From a checkpoint of a small mixture-of-experts model trained on Wikipedia: 96 experts in each of 15 layers, 2741 steps.
Below are experts of layer 9 (counted from 0) of a mixture-of-experts language model. Rows are named up (a neuron's input weights, with its number) and show model dimensions 0-255. Each number is 128 + 24 x the weight over its row's rms, rounded and kept within 0 to 255. Numbers have three digits each.
Before each expert's rows: a language model's description of what the expert responds to. This comes from a sample of Wikipedia text that the model never trained on.

# expert 50
Description: Table cells and ratings
up0:143145146132099087136099115125120113051135133101131115121145069139116090143105136129143139135114135128157126155129140146109142114092097139089117103147126107159126120136145120121154131154117137135116180161133158148089137141094117115092157137163097152154109136152148103158178162114084133099185120179120132115172111160098147123154151130104149105167122099112113126111100148112140152102121119117114154161138106158139096152146092109072122124139080128106057134163138123135153104143108119142111130146137134137128132109140125095110171159163133119102146165153097133168092134106141153160154138094169105100120148110110122172134153106154127118145126087156137155125105125102080121114129093134156150121120178134137156100161130126161125118102126158135126115090102138116160158127101075

# expert 45
Description: Countries and states
up0:117103125159129139141132158124142141146132135134113138144096096157135149123105167095118157088103082112142135137100154130104122130149172148137131123099115182182172160128120119121117133117104107158137116116105143131112162164128124160150137154116077164146113118136118086134150167127150158117174072156103089094113133101128131138077104150152125105184091133106134162153107145118135101085148163128106130130140098126115102184141135108140108123110130102143130080144105111134127056138109156142122115080118150118122086115166138105159107141164160108086143077158138157120168141139102141094112161147092144128110072118082103158139131097118158142122113139119112095148144159154139107094104160132121144117127117153155152165138158146135096110117102124118115130109140127153115135107144141

# expert 9
Description: Pronoun and kin objects
up0:128102129125137129161155164119151103094128106145129165102114132095119116123115118171098130159133132131110118160088090151126109128171165117136134183122146082112111161127092159147102142136142150133130125150150192133152188154106125098144106131148098140161154116121122080157098120131121127105113129120137140132134123138126147124126098096148102126205136158106139129085092136147093137106121143110148137180107124119150142124119151157139133136100129125106128080127120139146099135088141093081118163105108145138137130090164157109111116155141130106117147076125137133161129101171134135088149093068137115128137104161177114107139135168178116115116147169104083092109111152114129148141084116127162126159114073115117126125142101153128137121101082138102183128139128120141140125095141106

# expert 25
Description: Media and game terms
up0:144092143139116079144150173110173104139148123149134094109116133092163148132105166141105104106103110119146144126137180110115160119152154136126143177103131133129133126144142088111178144089126151172120175127160144148156125138099109126138136147160113106115122132151101107088127103155096145103128115100144102107116119104116148160123114111124114138210142153096134111165095127116114184144174158118117123137161095129112118120087125124150128100164112158101176166125150176136131092138130144119092189116150155135107127087131138127073130088147130111118104116118087122098127110136136141132150111093130067143106110106130140165142149102115115144125087137121157124143102141146131144150120137105138176110150133103155131099093095142126129138144094120129110137113180136114089098112118170

# expert 49
Description: Song and title starts
up0:100121127122117169139105142148123126097163139110159100141162126124122095100119126133090131095115117155114135134147139136149103135153110093119155128148165113122145160186119125115103150130120101151119109146095136068138107118100109101117163088123133134159129136124106177108090113110156122165120111107115129123103134143142127072127167128151161127133147166125082109110113152172083123106121145149158127122157104121138125129149124153180106140140149119086097129111116115176099084140134106199107147116128127136145136164148110126144150140139135151134131110098148122140157120088103149174115121183137153115156075107116129167130098142117080129143124104171144115134166118137111070088108125098163130146170112133126114163129136101083096137132106146052131117115104121113095120177129133

# expert 39
Description: Government, law, elections
up0:140166135096109147139119144151165122145126134148125121132107099115152142108089136115153155118165084072167140144137133119132157093167115134124076148153112160129121151141122105109123195149108115125154175154162129142160150134108107119124147163142142114129109136127098146123113096116188091108132135074128128146084119132110120156129149111127106133169052153089154139134131148149135151138113125122101137116141129110129067148122116136149085126134118116131113110149118118157154081173132108147156099114108070109124153145163128155149138105173127136116103120084132128153129130132108100141118149158131143150167100151126095158110107142075114120086138126139072124145125111127090145069133107142138143112085116123129089103101115150182156123128097155135127154100106138100161120097114114

# expert 51
Description: Joiners in lists and tables
up0:135097139113132138164117107172085146108084168140126130115113152122117100117120154119123148108099132150132141151114155149093143157186097110070129142205149110119149153113140124153118184134153125125126135109159128114102103089114108130114127151138098116159168157096113147106108154089096105158151110121137164125132106119126135115129103124112154083109155140108113125108076114131151159120150115133159124134148078113101131147136141129161118133142119109110153121106095132103125133108119149147175116106130169138168140099162136152113117107104131121115112083103160128131132158148147107117130148135127137105149127154093114109089144130105123118122088128113125117089114140147091125144073114113184179132069122150142138136165141135139068129098158148154092152143120171142118160200148110

# expert 36
Description: Capital letters in codes
up0:083154098109151165118135147137158120157097098153141121156117131109126138149148103140139105151118114117124088152136096101110141141159147149110141100092181093135144172135090106149157119154131104169174121135159084110171149110113120140093141117132081104147098150152127120114102148079160142162139127125064115093155132115098165175137165163136133131124097126110134133117118112084145126131119117154155131092115140106142106066084148139133119137156128104136102122129102116128163124099117132137085139108122111110107139112101130144135123095146144143143163128141097153132131111128126150175147147129115116111116109099103124170137140133148135084125142125133172130117097107114098144121138184155140147168146100141135143056211118081117096146087142109135127122129126144161113132138106165

# expert 12
Description: In and month names
up0:132107128116123136086090145158135120128106127062134080150181098167131134106116105169144148148147144133140135120098150121095154145167148074150112106115067136167129093128135138144117104095125161131114146101139152166138109111136114111167127126160160146129128081089134116150110159121096129124091122159163097150131095113176112162113131136130134157168138132171118153148156151170123132094095121103108131111114094132158105163100110128133140123121143066170142113114140148121136118103071123148127133141095128145101141118154105153113122143143092118144139130152157123117140113106149118127144143113113187116140143132077192111137124141154153111152098134157124132116102112164144110123121091135147090122120127113161129142168167119140139119155076074093120086120118145112122111108157163

# expert 41
Description: Country and team names
up0:110123175138103100141099153104142145165153163097114145150131139158076143116108137141107179116167129137138112115155114150108177097174144120143105151180176092135132122140105122169130169088117157129129131114111112111124182100147146068136136131134114153114132116117087133129143149121122132114121129121166145138082124109151116126129125094147168136121127128145114153120094151107192117098137113101088111129143120116102114142138145111145128114131123112129123146134145127186106145113152175116099145125159142128078142115115120145127154071126109095157141087167114173090112154139121156132140088115138110090123084117072162154129084119187147119144140127130096094119109132151151122146125154159124086114101101131095105142159137132126117099124102095124161143166135096133157104144122169

# expert 47
Description: Roads, schools, government
up0:180085093168152163132174123123109106081130160124123047121098123096112095135131106152116136071115116096135203123117134168096115128114133141102132133148093096124095148138130129144126114124120134122137131139147128123125172151117105119165126149110096140081124157119155123119117142139137090149142158151106109106134121150141100134095154156130145139115108098171143147090100124139109138131146127130122112094126161098173107137148120162069088107129125110128140123130126068120102095136147145130119118166120119159120085156141113083123155122139177164126101140106130152203125160152118089164151103120096129112181129141134138115118111097215161122140130120131108151129120116172132121130148129125136131135147164135107128135128145131138145129127086121116111128113091131145112155157104122

# expert 20
Description: Foreign-language word pieces
up0:116159167155152102112115111124108140119137112166106110155102134113103130174148162137086114123193171132134134146099107128104134150177151126134134095131087159137103110139134145131175154123150130157094083102166149123149156132110135139094121105093118128133109142102192120102118116104115101123099133125171147124121098160090139153142153123156123123112135132092137148116101122128127131128117143113081128130161092118160100132137148136110149115099124122135078149144087088161137143078107120146105176130104121166129148153129138157109138095125128133096094159108161149137136116138157113137148086140153134119138138127102162180117143137178101166121122117112094129109170081179116106079129145115126104151106119099135087110107144083126138124119133167126147161098089158111121098099176109

# expert 24
Description: Film and media words
up0:125127130154134149110129167126122131159104133142153046083127137093155083059112152171097148126079105075132126114124120154133148138129148139157126140150144134113137115132141148146137162132163123158135101123132132154195122086126128097121112145121122142121115124074146123128136141128150143162111136131162116090126090121162155116148132112120183157133126121093160094102156114167154164146114109160086107151132160116159121140147108105134136126146121164107127148154078109134101138107122126150128131166115168119142129141123125104061098084152111123110124155128174116149107156146130115136155123120141139083123129116161167157115139136102189136158125125135105131125142144135107116136127152086095120129186096124125142106129100092122137097105074147096159090132122134094092139104118120

# expert 14
Description: Nationality and ancient names
up0:113112135161111094109127090121147168154131126105119112137175136152104123147159158101141095110134066133116126101158134125107115137151122121109080108127101103140123087131113174148152102169128125129095113140154125090068109116137168125110105133133103159114109118160126140110127105107120137134127157179126145170122117124160148130116111139131135140138146127068125168121148113108128127127095145100115151145128087123143092124125144167154133098105150139128127114156055122164132137067103116136126132115101151087155133103134134213120151111114125073103140110123133122141140163164129117104141142125150155100157114185121138133121086124141135146172112143085148109212131125130086175118131087142121145155114101136088134127124146121126113108147137134135153139172113105164118111146153136

# expert 37
Description: Law, school, government
up0:112124146144146149138149109114092096120139150106135141130144150141126105117132144150136184111077094137148120114141108135130128105151147074100162128105123135105138112133123215146096154166094140132122108138140131098171115105100115143093131135097105115168120150116137152089145115138143130166127103071182183149142155181134117095129167075151136121121162155167131110114085105117096109136141135115133119093129130134113093172107128160104160115129161111098103130123102149119154094133147146088098136127137092163124143137136120117146146100090131180129149127096121090157137114145124116149124143134137096139122128128135163136123096151158153088144149123082121112136111131131113120116051134155122059123110092167148114134161122148088139136126110149109117106140134138137140107124171103

# expert 2
Description: Pronouns and name endings
up0:159136190138146127156106119146143155122141135120105103081114158160122131097187108155162120134125154075192138121116123093133113129132094148095077144131185164146144132109079141114131126081148148123126114123125131098174169171121137122133168133116114111160123131137137112154120114083129152157155106134138122113068100114112114143130127103162129116086129096151165113150126144114169098105110121150103122153119128131143136118113123125113127122159146088145141110099110156122117118125155089136120148071132149143122118119099135105118135115095092141157176112135105165101115121114129135134158159187081121138082153130089162133085130176107124110122183115127106102117115134133132167119104133111112130118136069104157112140133130119127139128143118142127138092092146171166106119149156159

# expert 52
Description: Table cell delimiters
up0:150149120137107129100119134114147119133097106108104120118118127126192102140126131165105148145082113127139121140089108121106087104117154158143135138122184140127103109138112135113128140109102099120128122130134106149135106137143107128144115150156159123153101080103131079147156169081113133143129176085094154112169121136128129139114123087104145158082113156156129111109133165157142118109125173122087149099150126121184156110106146165100130100223080083137127118110115117100111136157127128103124162150146093141150133140147100151134152121138167148122143132179127135175128068109119095133140126127143156138126131117138085140123098123151124111128081076158162160164122134132103125105141127098118118135082123159113105110098130125140121132132153134097124145127104126175121122187157157

# expert 56
Description: Quoted speech and titles
up0:133119128132116128119142117117167142141112130150170175108150096091089150134084119120112151108121116124114154155166132051157134181117108133130073106135112114119132157116139178137133132131137151150160167133157098188133130155125127048134107131087143134123074131102096154158164149139119124128146146121106113112100133115137105117175123124139131102151123087152125126130078127151141089158160165125129114111144144112146111112088131169145120116098152124135064123144105130175157113116126077086164132111149134117117115130101086140141153116143134104119178132104098137137131120129112160112142092134100144118182150117117137147158142167100107134088128131122121155171106145128115114135120131125127114133135106142154155081113112112139165102100161130140093159127126121145136116187157146

# expert 15
Description: Time prepositions and months
up0:062125191156165093111151121140102123097136129104169120103079131130129099117112098107185136098119087140130154128187162137082142111154169142139121155148101103137153124152142136149111160125158109136131139143170139124144168172122135107121140117110122142170146134164126169168081095108146149102173090129174159100141101142131171147095087115136127128101133137136108134140126175130144114106142133118171147122124099116113092146137154134096153126131112154087153085094122123125095124109101085160141168116123142147135097111112121128122119126135127112117159067151142148107133111137131128085132118124132117140132121152117200122149148137122122135115119126125089118134131163155130133127108124107119139127137131150093125145149205111120106141110110090107111160115099149099084113144127094

# expert 55
Description: Quotes and punctuation
up0:113075134151157125129117128072124131113113129062112110098113122163161133152131144101135129103136193059158159149121129162149128131100148132117156135132131089170106143144150134101121153131096119109175118163098091160185179129127106073134120098139136144156142110120177112170128101103139077119167155149181106119104118152104154105076136125115153111153136124133118164147148131148106153119178109133128083094139132134147138099124158164140113099130103108106153129112127105154113130127123156130118121103166130101131165137125140138066093152152120132125098131132124109140154112121136148099124121136121139131128143129153130136138146095092121137175171146127144070122118120103121143143090110145161134120089144135114182138140128057121118125143116136124136123110096116103132140150125121

# expert 59
Description: Military and vehicles
up0:140124133121069102124124143125146128112163085116076097102116135208151126073111134149133104120129163101120085163141100142103168147099095157167174122123122140113092160136111158115115171134158133185096185159148162129136134135131128107116141153112108109166119145137109108124126135150166134151125133130125110162178149145141100112145141177139180192147106161107107133104108122157134160164121107106129135157123139113136133079128166131092080104114142110154089123164157160138114106122140128084103131126140108157090126117116106108119099112099164159141132104129105126144125124123123143102141101100155137097174101133126127147120112130180129158124125138102143137128097102138138114134113130127124142149151076110104105100129141136114121150131090142092118086128163141136109133088131136

# expert 19
Description: Digits and name endings
up0:116142145125121141155107169145142154072125079129165119099138098114108120097136090194117149147120105145121125134106130157118059109074143119123140152121119141146132140123155128142107147118150115162116137173163134127138142176134171116152127089135126157124110130167130144135130133105170117112154130118088134105132154178119075166146166111101139126105132077175113135097120142094108113114146118132126128149170075120121154144129194125136085127129133113072105150119096103133125083119097131152139133114083131123135170117115131132114095064134146173092125124150107131129083118121102140146093130118121126135138107125167150140122121114126157125138106127120114128113149168142159103118147169074152167134135111168124120134116149103104100133163141146114090107139138133181116094130153124

# expert 44
Description: Roads, railways, geography
up0:132181107104123157139131151150140161127166155119117122172099139135145110185108122098143096100137093128120081093101129154173152151101128088127120151110134156152118113138137130122122163122104143158131133154150166150133104134099135159105132142127086111115180137153136117093098155102130113108139120094112106093127122153168148091104124151139139094147131164130167119141108145129095140108107133100126094180185146137134099106115121116160132175150104114128134148117149138106124152111166099131143153136113105088126111110164103107151149109143106117108121107133115117131191122093146145172122111085105078164134160115078147121122137187092120149115110102125139118167075154145079119121114150149109130151136125089138135110119170108139109091122109115178132136104115102148142169117149150

# expert 0
Description: Table cells, ro- pieces
up0:136105147153127163140116179142078138142119153178156149064178139129152141124118103108146168142142137128120133109144154094164109142138131115100129150121140148099135136103102138124145156160115150172106148107092125131132104139082156106129114120087114124186145174127132120094106104105089110145143101140081116123162129113119094137076114131182113147110155143143149126141169127154123136148071165106095147166127123110101117125148158166131102114157107122065120128090106116128123151119092144096128097130132146087117168134121165095085118110112144144137154159156101123119149131146137151137124144101119107139125117102115154151153135158117103119107115130091094084106100090161120115162136165142128106151139083150131089189145129122099170137105125147142112126129140139113151140126162140

# expert 35
Description: Series and event titles
up0:127098098135125106127112104134139140127143138163143116158077119157136149148118154111082117147143126098161148118157126137106133133085189106164118156135128136125131150131143109127115094158152085112092109159087087130115132121130134162130160098132099158151144131114117184142125153117144131150126167166166126150113129122138137111131156140100120128190142120132085145140101131113088098118104134120132090119158119103159167140144109165126119148137092096158142134156130092162134084095123108170175103093109107072156104094093083129142091125133123127147109108138133153148071130100136117135130150143105124135128108142099130143096147084155130136145111127082114100128109155161149127068111167133151142135128144132138122085124099127112153154152144152103149093100114074145139143149117191